config.toml
n_layer = 12
d_model = 192
n_experts = 8
experts_per_token = 1
d_expert = 352
d_shared_expert = 0
activation = "gelu"
moe_layers = [0, 1, 2, 3, 4, 5, 6, 7, 8, 9, 10, 11]
router_score = "sigmoid"
normalize_top_k = false
routed_scale = 2.0
balance_loss = 0.00284
balance_bias = true
init_std_router = 0.0133
lr_router = 0.00136
n_head = 6
n_kv_head = 6
head_dim = 32
vocab_size = 32000
norm = "layernorm"
norm_place = "pre"
norm_eps = 1e-06
positions = "alibi"
qk_norm = true
attn_scale = 0.177
tie_embeddings = true
parallel_block = true
init = "normal"
init_std_qkv = 0.038
init_std_o = 0.0472
init_std_up = 0.0544
init_std_down = 0.0544
optimizer = "soap_variant"
lr = 0.0107
lr_mult_up = 0.79
lr_head = 0.00805
warmup_steps = 108
schedule = "wsd"
decay_fraction = 1.0
decay_shape = "linear"
final_lr_fraction = 0.0
batch_tokens = 131072
seq_len = 1024
doc_mask = false
train_tokens = 711600000
steps = 5430
dataset = "wikipedia_en"
Below are experts of layer 9 (counted from 0) of a mixture-of-experts language model. Rows are named up (a neuron's input weights, with its number) and show model dimensions 0-95. Each number is 128 + 24 x the weight over its row's rms, rounded and kept within 0 to 255. Numbers have three digits each.
Before each expert's rows: "mostly gets" lists some tokens that are sent to it at least half of the time. This comes from a sample of Wikipedia text that the model never trained on.

# expert 0
mostly gets: " there", " game", " series", " number", " film", " school"
up0:116094088160111139135147119132140175147124087101138098111078121125151131159128139097152101129069083096141166144120090083113140134091120128127084163106157116110162126104138133160136116093145127138093082117108107136131107134099142121102160106139117102146129151126119125119101130084155139140
up1:102089158112126114141137160145067135139124142093140127074131114082114128131070134117120126111143108114117088090116118084127109142120114102104122095133119104147157092091133107160093106136125086126113101126107101133079141111126149106129068074110116148118137105132134103135128094121092078165
up2:171145121166110139168153148127108141131098126121144126123138135116150148134159063109132099141133143115136115089131137130121107181136173107096119139156134152072143109101141100123132127133141149167167103136139117109110125114103158120112143120131156140151135163095138124109161116168087091161
up3:149142112114161151156206138154139132115108112176161162095118097105140122127083137153146123169104118191137089131102118097198112134131125200112134117162151143142099100157121118132158181142100159126092140106166114136113155160120157139103124125159111137146130145141121131151148136115127129119
up4:104116111117142141077126110103154109134158069128111114117128109104114114136139131117102112091114133109075112116118140084118101101077139087129123134149138117149116105125075099121095126122128123118107164159135140157127116111150123122132150111111142146096162142126147119077075089112125125111
up5:160080122114084096130147081112136115117108078122119120129126108122098117122111078123120105154102163077123128148134087129116140125131120145114096145112111133098112089108073099120137061122114128141123099134141124116094127087157085117110110105135093121134109133111147150126092124137109163113
up6:178112103121072168099117132080114139140119083117146128135090112130151136142102124125133135143140145124114126109121119110084140101100100102032122122147108143102110128119129140111124141112115136130104102108123136118128111126127126114108112111127091145141122134148114139101135080150164146137
up7:133102132140080165137134128141129112132129177133133107130145136117130138105145122089083132091125131171163130113129157094064102056155163139125154121092124153100133098110152123138138130108058121129126131118124125106147122147118148132167112089131138174131147100136097117130118166151116137138
up8:107112130119128145055125105127135129120123132074163168136148084138157095122120115135141128152090116129102125087105171091114127119106133148107094111142120109130126135101067137122187122099130161090085117125085107122131145107101127146108124139110117083140153134110137159130123119093130138155
up9:144105104119140100133107107133126135109147130095159128124145184131102125149078120116119106154146133122138101097085121084148136123121090124141137121087103138077155153140151127128103169160123147130062170107116113107117092096144090134130103135130121126121122162123139112111102103147117103092
up10:078137093111159167123129112094141114122117101094161146103123088093141108107083115079089128112088133089106126116158111146125141147109127105112114120153139101127159082104102101114152102141172121120143128145142121161086179081124121078094120141102143126111096087121135122122113097132134158111
up11:107161145133130176146140144135150130150083192144141110098120120119100092132126136086116112123135116109112079136091117188153082093157117121133113110126136126144077137141156112127114158174151114122136108142106111141128161124135137094162098103153094122165140092113156169190142087156144099118
up12:113109131165112121117177135123112150123119109125117122155182120132120092181112123107129114119130087187153115125134126129125121108146128162127106142132158103087113146088093072145127094106100111118178153115148143145112139133110123053089098134116099124127121095167105126127090097157109124112
up13:133118138123147127137142146121127126120086123119093078139140132096140145106080151123108130135122107142101109161152097130107116108122141117122141118137098140133089075101111142074130122093098129169146088105104135085095108105127141128100103134125083108125139121140122153135087119135124126136
up14:137102132132097144132127141110135131111117126115095120152111173122082147150185123135114103117160128136120165112148107117106156153117134162125107125097095130127093127135107128171137141163167106137117149118162136165102142142113161092149133103113110145155136129085105131134155145157126166158
up15:131163129141127136138120099093125088104144130158131180111144111135164130119090099093095152125140112130148139122087160158162099159110153126133123152091119092143133100121114103142148111116136105157159132113181122143116122144120099122130125110099137134118137150117116158123167181138121159107
up16:113126137134122089137099099100137104107159095153113154108108136155109179102120143136175136123153103119133137128148120094146093129133155126110084072118123133095134130089136155091104183170132152141167144095161096144160143106081131137085086153132117118095108131091151150125118127110144146120
up17:099142147138115119119155105114111146143106143120148157181131159129131150146181098116126079100138128144140149157131142119115145116124131126138148111117154163093129128147119121121099101101136153095164124131172088102094097122078082123136157101149136125136140070139141104159137123151111169122
up18:159133149133129179108105120154097088145113097148109154138149133125125132147124095134106098127143091110152151147131132112154105102121114131143125135165147163135133130125126112123096106123138128150087155119145106142094107134106162113149086123091127130091074131153143133155125139094112155105
up19:111149153110117158115085068115142103124112138166124104104148114116093125133107144082138133151132157110087130111139132132090139138091119124145091139130149106109138100124098183127093130130121133102125145112118124115136122131095130124096131130129125121117135098171110152111160107129131109095
up20:197120084120125089098127134146117092133122141107109148080085126130167091145100122141125151123119133131100148116105150162090130129152094157127137110074140116104106151114112148150132147126101136104139101081146154098149111132106150137090100137121087145155148085116076105100096124124128123188

# expert 4
mostly gets: " L", " R", " P", " K", " E", " C"
up0:135117127159122143089129129129108126133132152173115135122147158129123156100153160117093110150086113142142132124132150133140147140103124135116172083107115139115123182136122149156146082116148137149131095141152132173176088093121165125118110135110139160143149156138125118140105139140139130118
up1:125162127109122129090129119127105141095132092120140097098157142101112130168149115156129119049105127126113123161117118134105107117081138166132095125135157090106121100098151101181133139110103104124125156107102143127122141107097119098161166129130131170128108096121122169114156106145116136114
up2:145158127096136125130117114171146151171143101092144138125147132129155131139126117119139099110116120143112120151106101146101112136158156114103159139151113135146069083131129110098143157156176157126162151095120121169151134147112087130149152126135110134157144146101142121153132147092151109127
up3:102146126169134131119148085106117115092140110122121113112144117100124105143143115111144113142107059137132129115131100059125126140127109092124090128152119119103090089140114150102126109133132113161127118137118113107145110109133111116130166136129126113099090145130135193140083096108121152159
up4:084137113096108165129130132146095109147125103119097130095119137169149110102116115096114092118112091085124127120161066150141171133100107127111083128135153098165136119109140144138146110139126140139135111119104083137108062123106096124086097144127117112123131110125132098102113100118115119127
up5:143145139091155094133135138134129136117135123127093133114115165117156165113134108142105101098124105132112158134141109127193138114118146146179114104113145146080099109135092085157145166134117148101129116096137124120147111159110136128136131137125100152176088141110125099111097125086143165104
up6:113107115101160122145087139144077151132125090152139130067139160105112105144123131138168166113120149143144095157159144158132134085070142104147142119126166115120131112130147113140120118151165092103146180121107126154123134109128144126167122085109105129137138131100129152146153137141160127103
up7:158160170120115117111120119145083139096145132161186155110145095094146145109094184165140115138137111119102128109096169147143106140122131207117123116144178163098119160109083118138127122118102165139093121125129114106106130123135178163135097097099119155138118126139142180115132095130120153145
up8:109126117097099094154118111139121166117124144189130124151161131087169143126106145139137121142109108139105156108124145117078120138083128126127151164190110111146110151156097129149162158173144131124097145146144107161128132115118142131138136140076149132123136106154112152095130143123115138103
up9:131132101122120141117099151109141117117145169131123110137113133112117134132147080121198142138161164150146143138132153102136087147148127099134147148110162109102134134129115125141136087165094130125147119119120133141120122138113115147150146151079152130075133132092168086116124119054145130107
up10:107148164116130161149065121102109103154143092126096152133163143105130110157125099125135115114127116147132135095115100150130135095117155151141152102161096164112108132133161143118111122137122095163098131180129151125121132119109100166165167127148133094134097172104184169138146109151179118147
up11:073094148120156110129218132143121113133138110169112111095146148099122121154160134122135130125120109121124094145116155095125174141143123154157086100093126105089205153135145097171092152135125170101149118112125109149130132099146136105147142142103124123153142110157158153115164108116151104126
up12:152155127091108088129155137114130073104139132143175142075128143152096128112126139091104119141152127162138103147104121098127096134132096141130158115103109118082146104114131155084121114106171156129126149147139114110098146092110169106166125135131133114113130066135122153142144130129171141166
up13:104139112140119098110120137110116166058170100174152128113164160075141123107170123125129120125140084114109144090110123107133142139102087136171146109141133095096108159075129101127119112142111118126119107126108103150137151108099119122121140140076147126122147093119094092114115096119125141132
up14:160107118114129173146128098138109137147137114134136123090126153128110107086164146158109128096118201138130174133110090145130088155158136152180131124149075140078134147145116134125121094130121155156124087109114127118130185118165118137121113139171119118125094166142130148143094115142120123127
up15:131145115132151082094163123134108086103091162060147148119134134122086145111136147109131103134097116130096116109102164135107143147094155104127109105117105184136119154157102135143136138103102152125100169087125125114120109115158134128152151148089135117130138153086071075105130067146119117150
up16:095124131131093171161159094146106134135086148162146135106139121137111156098114102101119153113090116124166152130122112130163127166147100102140079122151108137123121169170120145089129107152133149126135146081170144165116125105140134130121168136131133126147122158092071138107084157114099106123
up17:118117141096124139106118049128074111188126120110145126120109147129140132108084119078184147141166138137140115130094133112121120163127120097137117105150094158150119110144115132105138124099110142161131136150155079131145147105121131115140134139127155113140120153093111127146098134119132134090
up18:140158163098164164176157127132101145138107140144121122095140147110128142112137133157111163134122128100130114093156165117137141091145103144136121144154128128119155194165142108176112126098130156123100161083118113125094122135151153070112156085114147128179152144123091154107154167148117086125
up19:072126156133133114168139131112116135118095086162091143100125155113101136100125090139151123151147135176145101148102108132149129118140117112090137140149179137141146159135086124138119161160124144092094101114145072103149112109122119097092147098141133102135080118086142152142121088123133074121
up20:168137116106104097143126141124132155137119133134141115125165147154111152133160149127088150150133143138140106099123129103128123143096159175129165133129142135141135122135114126115100130154152101155144113108098074152146142101114068119138105098116130139131145152119146173125090120126178138108

# expert 2
mostly gets: ".", ").", " William", "\".", " Michael", "{"
up0:118140132145120106091095152121145118149079136156099122129122110127161115140109169144143152114108105164119098103159145153147126104095153063112113103193123123105126138123152129073146127152115116129155130133109144150094131115159170184158144123114090098138141153144086165119147150141139116176
up1:105153149113155133108192132159116113117117100129116146107169107089118117089134092157104154153079155138110119097101153108123153127095077166075139095113098139159139123110134136159162161077127118117091112146158103132154125096101100089118064123149153158131128135143123112131148115137173135138
up2:138155131133128167119142135163122124103141147167139113131127126123124097151153146149146091111105106092181133105123112087125161106124131066110113158140147124153103127121112157186160124151104111169157118128174108127081098117101120134103113113141106133127144120116154121135095123113135110152
up3:177107166096166084153118130135088112144096079108125141128154159124162079131101147126101104168159170155139135119128145142123162158131172139103135130144140123105141112157131103148165168115119107120114144113153164118119147089142115140136154144097134145129138122129084152168172130110128142120
up4:154122090148187151103121133125171125124125147082108141135151138119148137104127157126118133189109172170134172126154163087117121160073127123138117101088099090115134087162125128142145107119139152172154117128140123173129139110130162124136118071087066142139130106130126123140110133142136136118
up5:135142136089112141141135139119137093060117150134131127129146204144126121127116160144111113120144125117127157150080165148099136112142137137143192116104128134089127169105159118132124121156153144130128119093154131087110121111121153130103132130150158152126148127123134136102096178146111161127
up6:163115143116130149175121137126140174153169117127145175077114106145145114142125149118126149147126085057172088126123126136115106131161089113135140125098119126073149136106138126124121154113122141092152179098129115167121115101070157169096102097103121138133113114127110063138108128148132172147
up7:105143134118131150136098164114108115115128115136133135159111131123126172138131103109131123138082099111154150140106102150108144119135156095155156118092074084087120126110114106121121152107115153161084139089121087121119128147108144149153154114123134081134110102139085146100103146122146143139
up8:131120128093119098138120168096086142123098083143171131179127134097098160109097173129151112097105133124123125125154125128124112172086127101117128132150113116119150093122099135123179120092082130164187124094135130129127148118125111159081077123119115133109179091105132105154121104143124095167
up9:097149147108081124117095125150131108144081122098181086140126154129118152134145125085107137127141122111172107121121163129148133132091129118115095122137156188124110151122100151103135126133100185114165158147138150144112070123141141127098147162123124163113154103126153143127166133114150122127
up10:134129098130119177161146131126153105138143130099131145131126142104121137110161156178126154106119130109134146129098102107058093117129073136179124145094138150119131088111150141151131125121121155122124137117129117131091136104074107098119170127150152100132090095101142135134132102104123128128
up11:153135116101152128103144062124151154119107127114137129071157147149119128113137139181157150133115125113114088143114162169137153138147158099149133144119108162151138115166130121120110148134084149133152148175164120112125141115114126172114113149156167138127161122121116116122155127116120143071
up12:142099129105124131154139113116154156141130140129136105147145133131176102132155151134127097165097117119115122147136131155152185126142109142144087106145116140124104156128122141131126159120117147077125120129106094099119128135162118081143158166147123122138155108102125134123130136111153125119
up13:176129108128097124112136123117139067137096154104140143152123158123092120144088119126134145104098129158104114105100127116118116121163155134088115147133112116131115120144095182120139144114149102099138151138152062134150136109109102115119106167135112157064107085137114123124109125119103177124
up14:148126140175110149116103146122110175136129162145154108098141149118146136172140133073141136098099120178090106149112091141143095124090173062134093139095130139100101115138158122136147163090175154135169093126117135128150143139119137167144127128142114165144105131127153117137126096108098094161
up15:150067170126099137143128131154168117149168152163130135141172114137134151115139141144144124097105137145175091160121120166140093165116140125105145166100115124118140118150101125135158158105152151117161135091144119157150139127199135117138175153120125148154116106106145141078123112150140082118
up16:109142118125076130113130135137123087121090111134197099129169128114097149111152133116153138154126137159129131142116125155129103152133127102113095118136128122137132136111124157116115117152074173094123140131161126145104154113174132091110129141134112100142157177137143091139174098133155129119
up17:155103150137118128116154101143159150110122102148127102117102125116143092136117163114137127150147134127106096143157119128109168151135102105063128097161095143115076162119121103084111118125110112130147146108134130139134134068137085153122126093123168106141130133108104106126110145194118108127
up18:153113103141130125108111139106111074097162087088115173118147122115136124147158120137136104125117149154102148098104144099092119135141167108122154143092076126122171150082155126145177132101165136131139127135128127139074099111138121137181167117117120151137150145054159143156103137148113158137
up19:196108101127137148084094143153101152162130112139117138099113174140129110142134142129152156168127115147146135104106110140115121119147148124113170173136186139097172132111156154155142175152126117130128116154122139113124135075088142124155122174119117136145171119146122134130136143126088139115
up20:123156124151099125180076142128119118090149152118104129113135157156125118143128135108152101123137097115162110163102087133152185113134122110165147142125132111138140140118144158160090118133139157149141102192099081150104125131116151102127110131104129111179156146130166131116140117117088117165

# expert 6
mostly gets: " is", " and", " was", " are", " were", " which"
up0:119112092138140146165067137120117132169131092093117092131118164143139122083135126099108104115151149126145115128110118144159105106076176177113145143122106129114133096109128124099088148117109117081111109113126124140074100117153133126121123116167139164104142092133081108120111125139075112117
up1:137085129150113100132142114115139121130069157116141146130127122163080093108110155070128103098138119149167081096127127129155083110149131098116131125173137132146110153085139150150119131126107099134137119128102119138154173111111113111119110148113085147122164126126121149123109080132113085105
up2:107095087134081165110164106107122120110099118086106149100135113132084137130109100131097149104064115096132129148128130111133127136094116106113119170115135139100128066120139125091138101092142123123136211140180149128098095096127132124164137192090145111077172137111110111099113114134057155179
up3:123092123131110112142163140135096083166078135097084163139076124138190143107095144153121105130071134130141139066117114116121121163103123099118121125141111084110097119144147131151186098123125145105102134113116160128103119107102125107132153171153133137143116089116130140148099131064121115135
up4:107133087128118134117124148094167107130115167124153134141107090143154160105142148146101150111075127162130119133110149188138148170144103103094138150136142098131109101109121165162120109159098124147124148125123137153115101107166054155151129113115173108140135093142139173164116110131087127140
up5:131095151118126151153076112111126107072105135133111113139102175106178106139141106084109121153200164125131124126116163142143141093134128123090101147161116090106105109118135104099106145109104132093162076142129129086097156128095117124154101127133131151135109100104141109128139113149138111108
up6:145119139101162105140128116109089129137082143149109130141140130102117179109129137145116128105150116140119123115134112102150122121142126105123149114178100139126131145192133145144160134142147194121121115103130140135124116099082161129154154107136098158121127151146097115139124143141114157199
up7:124173078165101109158097116123163128092114134111100166138106119108114138116115120105140124103098111138122141083127160122133114137126155116102098104118103089123070096124163139154138105129080146169134082119127141116109085120166112119160110125080127125098138141111137126075187125112147124134
up8:129119151092141138099139147141099094148109122145150141127159159101115110142121136119124133101147098118101093125157109096105115093090121125099125131153148131151084132116152133121095112168159160125145134147117086132083141114135128114119116132170163131136115128133107112108079119136161150128
up9:114145096104148085094164078128074129122110129116105126072137118134134102116122106115123117134131099120083155083127154126110137147132090136117135120086118118099111104134099136146121157121103098165146124193140093112133128123112100131165095111128092168143188148153104105112112121148088096081
up10:141111120108109141186098136139123097124104151101143082095162121112116116133170087113107113148126135130141113142122131152091106106116146105127159129126156117093109077135141119107165107131145140118147114151131167136115113123128121096112133065165110117139190166132100109113126122118124131117
up11:187105125136129142147088166137065111173098126137116141103118145117131154146117149133110139120116142114089169147133105083121130178122131134090163143116108130091106094154124116134116137151095179113121105102154100148139131138107133105142075122121100122138135136115115071159162086139103153131
up12:142127123119115199101095129140114125123118110068114121167115161144075153148182136130084134123096106127153102131110132136102085135105118107123096106103148119108123131126155124104102087138164112150109148137136126135144127127181131147113152132103113116144164132151096117127103140120149094114
up13:108119120117151169162149139111143077126099116123145140122106150109130132168119113155107116109132124147102121095144139099081114151158116150109146106051089109120164168134122153118163092140129141081122143134114137143130174141096162120123106130141090162190128100138100159164130166149109164109
up14:112115127102086154118114122120112140104187125154127088135110078110128146136116145097154133126148107132097117129141117157135106135128163101120129118127109095110118107116091112142106144118104074084103120133146108160126104113143168120147163142118118123104185124150116133140127086143154093139
up15:081146108157109121136117095128094114105123108127166159158144132157129076122144125121133116124136130179110152108137189129200152144101103139107113122100126117100139096115131139088156171116107172142133132076086180122128118134119117135097124130140132147105110140154156153165127119139133125125
up16:114128117085144102145133163102124119112156141096098164112121115158111135110140146121083133124122124072116131105114151180159107080183099127145118126148094145129141150105153142088143160112134115140092095114112137113086106124104153126097125173132116121148125138137114119116149107125149122087
up17:099137133136177151161151130121130146094124119084111119138142137166139106162100162107113119116111116157108172122101100107111113158177133130147117067160167120155138115079143145110138130153152149098145142103135110096109123133053103110117112106154158130104106143165109095139122136168136152141
up18:144101121131106153141143121131142112127165112118144097122150123128132113087154089117134104121163156133134136147071129162140147139118110157165132108157088137135144153183137155140066126103146121120104125136134143145159119127123131183106104102176148117149113137159155151124152147176102150121
up19:143119133091145089147094155128145129101150156114165111104071138132078151114085074172121108055148090113128151098112160122128122124146129106151175113124146122072085103143143089132108105147116126109172114127118091156083117135129123116126128108138137123123153140140128106115104109102145153113
up20:125129123141119109161154121126145088156073141166140166102115097069124138142160089102157096116103123121127104158119163150093158127149160125129145138131174130115117110151137179135179143111127136111128157167120135100122136105163137105136127092126081131139119114131148161151134102156137139123

# expert 7
mostly gets: " United", " 12", " 11", " 30", " 26", " 23"
up0:113116120131092142115133118132144146094140094128134112085141157125162111108104112092125084132094130098129112104133142118151136106085136136164144112081100092117158134123135092161115080093131131132098139123139116149108113125087129097122136122091130116153125103146111117123084123119127113120
up1:090142142164130067119113117120115098149129129135115143125114117132116148125139080107099123112131121079132164113095118106131161106170108164126131086163131109090079103123117113122116110118156106119134070115143116148110163185101118103086083125126095126177152159141108130177149106104147172133
up2:144162084120115126152123109171093133131127112106118121116122147052157135126123127119137148128108166202153132156117146101086162115161114134147122167102118120148132137184154093123153134172086090131114106148169155135153064134099127108144136122124102158160153143117119146138096130135114154145
up3:148152122144160124147149121136106150136127111119149111155116068136135147109123146142124088118110108135126136098098157100118126103116096125102127164143122108120102146076090123085180131127099113062096108140133107122149124093104132124144148123125176132130101153152151110103109139100114101136
up4:134110097106101134142078106119114130120096110072115116156134132133124117127115119118125138083164093089144108131153145148084109155139154132125116094149174115127088142138119087130168100115119121115110097113142148028161128110086178140102125142099110157155125155107149155137141095101152108113
up5:140146170099099139165165138116088095121128139173141117133135136126106150111163160157128121150155147101138110141129150146077102131162099107158094124098131162108102157154131127149140105140139157136148114117120148127141118128084094133133111141176125154135145131104121149152133141072149133151
up6:123106150135105124142095150116154129099146101117153063132127142129130114103087076107112110132140090088097148114089116140162129120104074173135118101109184085078123142095140132134091123131103159105105146121130129130136118087118099130111123124101100134155102117070103146108181167123181098104
up7:135126142166160155145136136115137108143136078120155146093149122141159112120099141128126147122119122150172125136097149159099157166130097118144127146167095146131125140109138107163085127160128162166119135154134135122163134177087131153159149149119143091136154178117131157121150138102106131119
up8:117126079145131161108143170100095118122170142141108160133166078100158171106115176113102159139144151169144127123139122116138107151164153152109130151136146089131106131124127091154162094149169073109090181121091154114135089123157147135150114144127113149146116084097126115121058150136161144152
up9:122163155128138145208138109145132095120165129136106105091111112155128136070131091127115144140162138121119108116117140135106123127165127133106112114178139141099151135140110100104148139078135144121102150132134136171139068118120124141109133104185153111183115112137094130145106136152124112145
up10:095149115102134147117122099144140158161125159132160142083127115162134131076126155158126111096113142133167154089128144139175135137087123139111145109153109088089096114137139140111141140087129090166124122230112137129153100130123141127147128085092128138156116114064125126120136096147077137118
up11:125145145142125158087107120113143102110098125108113159129121123128122114143107121152162117177137134123160102103135133136128102120138108151113128094109150145065101063088102157124145097145111169109138145101104112144141101088127136150106098121133143130129110149068125152113060084155107109148
up12:101115130108110096168139082102112120164123106131156112136091149133133134129122142089145120134112142086162112145120157117129126120152132132119084156164129107108122117114169082117156144144118122079116166092150163140115130131113129108148162148137124117079121144153159096159183093165130103153
up13:140130108145113153161104166118147132109074115151131125106140147115144140135072118145140095119100134161151124137118136159127122152173146079152068144139136133097098159149147126128102131135125148097140109118127154182142082115117128125134133096117165154124144093077145163107120127160106109098
up14:113117133114131129127132119140110132123101139130154115133080125135109167128099164096165148127149144198172081111154146133147128048138147132143113111155088096122155178139139099091171128119143118165171160134131144124129107109126110107117193114128158106145158150120117103103108098120133063128
up15:073113103158097134122123126124141110129098120102124141104114132154108127144135089104143127119148109132185138157124082120105134107111103127117173122135122091150099116124122123135109136117070104073113111147116086084115119128123175121146136143106119156130112083152090141135107169092114126182
up16:110092128110131118179124118100155063090134101131087135096119139133144137092128151117141102139174111167151088100124188126110093111117127122088116127146138126119126110106136119081115154148111122064151089154136113188127137119110158118108141139107140114134132112109103121111145110144123131095
up17:169130079181118114124144171134135137152121122101140130128132197147121113119123128091101108110101154129157112110146134108125188129120109111112135112143098154128172160108125088149070095086150153140140150134127138101090118115147133110113105108123135131156165138125124111150114127106096144129
up18:094127142138149162149141132149127156122099139146157092171128147144117109109110094179138112119100121115110143114084122148105092167136154130134107087096095159096094155122141087100093132120089130139129125148118110102129054102123120135132104145149116146081119132124135094113139124132142126166
up19:136156143154135106154127107125167153105111134124117083170119143154160146158077106141147154122130113156098095126148186098102148140169149122118138120133126160068143149123083128151146105120162136145142085103111095115091121109107190163118129124136169128136185159135131141143146126113154149102
up20:128112142142101108072133142139100161171089141144167137130128116154128158165130138132115087092137127120133120115125129119076156150115140117125060073129155175146108164120087118129077121119111132165154110129093113153088124096102136124137144114140118150096136123127165083175103170129134085115

# expert 1
mostly gets: "\n", " during", " ==", " this", " same", " many"
up0:133131132135130148106081117107115112110147138154115135154120148163113150137156107085133120138145112113127143135064083125111128106108139163143141129166142178085091133161146122107150092187126120165159089104116112148123143090096086160086137144123137135122162146101133109148102156163093105144
up1:101145132138164143131130146069088139137110152084140144083152108090097155105111104090113105113136145131127147120127111158124106152107126165127123124135121148158131132125081177139127145171142141113125164147121185136112126095128163129162106069110069146128153128101180091083122088105159122111
up2:139132152118106161143120102116112105103140110122090148138152110170133149113134109143105084146114092116140141142141144152116081108122139129111102104102111106058137129105129118123108138139088128161107166115155129112133079090117169115129114095151093133111121135113138194118132144092133145137
up3:151145150102110093142161160169102095132069108123134097138118091101098104150103142081163107139106165124056119144110116127134139093108107121072133084119091130152065108169120115126135145153147146101122127100117115137092128166110140126129128144109098110135131153137130097132091115129184131147
up4:142117166071067129172130135129085092153141123137159124119180134151147124144131131110140100130115153136122111138122147099122142151168144116106098116099106130123150143149144114139128121098131177148130096112136106140138105135095135117092114141091139113114099099142157087157123114161134120132
up5:078084123102134146120140131108144119126147131158127121084163082131131116135099136162141121113108108112122120151109105121105105107123091096128122129145085104134122139184151108112109089073135135034096077130155095123182134112117106118099100139114147120130136094071117151133106115116145171137
up6:104074142087156134118137103134125088122128111133125114126138098140193116149106141131141135132110150153171132147091133106099145137101144110190157108188106099131144128087120130088123113116110104106177084141157097161144138086150119118179158132126185105132128137157092153120130139138160145094
up7:151088147111148123124147141114135121099151129108126130130145087134124111171127100143107115147109129141117124130161154156156105134109116101121100131146156198143116091141097155098095103116163142129099128104130128134122138149128118183108124122153121085188150106099165124123115137100130152152
up8:126157082111101142152102167101097150125137121095093111149113117105110136106177147131162137142144111092125100102107155133098071128135144102088151126127116112156148112124144147121149124129089151146139131159145122150124161128169105168147116112138122148155118112130125115102115156094121099108
up9:150125139148099162159103087086131118126124091177084125081130131136090091111128103162128163122170152076090133117109084132113157144130110121122106089132167107110122122098102150138091162150112155154111119125072135110094131150107122150070121094129134112109153106110072104119120165155166123119
up10:179102100125171103126107125091144122111160109112088114112151131123106094100125126145158140142146156107137115123081124151110150159092114095109174113150091106116131151097157135123081106141171128121132176145154106132101114118100077135115119162131156161118145149136123067099115161085081118141
up11:105149132131114148130125137160100166148147133128163121180154107164117139086139156118130129136185123102110111138081158081111120142074163124118117106143115119149099121116114143101134101126148174149127157139142124108107129080134140146117136167122138135087100112149098141132107155118113134115
up12:145119109126122133124145099176112100128122171134072145088148146138122128159122102159121141084173135115116113098144160124123130137125140120142100099127092114145158104125126090135110132079121112140161103128184119103144090125146144137081110108135151138138109156151147089127114139100157147099
up13:123122111115124110136109142097114100082137154174151109116110183136110119157172081071171139121124121094146187150117106140107119136129143129125121096134120105107153127118098129124051151164124107124147112122105156099141137135155069129132124128099122134151137130112127148143133111102172125108
up14:124099148124095117120131096157104141160110147098146122144128111118123137097143132107175106151086137137079101147126182134103158144111107106095133091151125151170100152175108131157091128124128188083143143138124146137128133129131137104150153175113134077116148153122137121124116122102158139106
up15:123140127136125133137164149139155122160131064152107137139145087095154146131129145149148121114091081113116114123093120085125133131121091123105147131122121083096145132152077124112103096089146101088082141152088115117114131113132112073107137132162099147135105131120109159106108148158127076110
up16:094084159123083143083184152139116101143182165089134126102172134149151123105142167135138149131145102115096137142085129182117110123151111103094113141124173137105084137112115150148155123137146162152112121119167094111167156131126134130114109120107083125115094100191114148099114142080109141107
up17:166118099107119126126142104126141059120115104159091126114170133144136116096131165149145169139112105101134179120127118136127133130097108104138161148119145125122157111098175123125121094154111174146098089140134120133096171144144127147159080126151089117127150127103138155111166096127132125135
up18:143095120146095135123146086129096094121144131116159115120125092144096075184103123143091140122126102108131113098121132153136125118131152126088116113136105117105123082130108105127132102147108100142129079128119112136119129113178058089102126123133094110136105117165075127107107050099149108116
up19:085159138106097144154100113154119123102124125114120128133130154122079125113144162121146119178130116115163145112182101139124109121077108114112124133122111113153142122130121132114143129128088152106123110149157111108102136142093080105130146145123175103139128104127128091131096112132112121127
up20:138137133134167102177116123120162174134142141166165130148108157090125165066151129174157139148150122123126137076159131115162136140138115116141137130157090144100173112157126116134141140168132139122116146136121167139121148124159149147141144151115171103116145126178147101143123093122130101142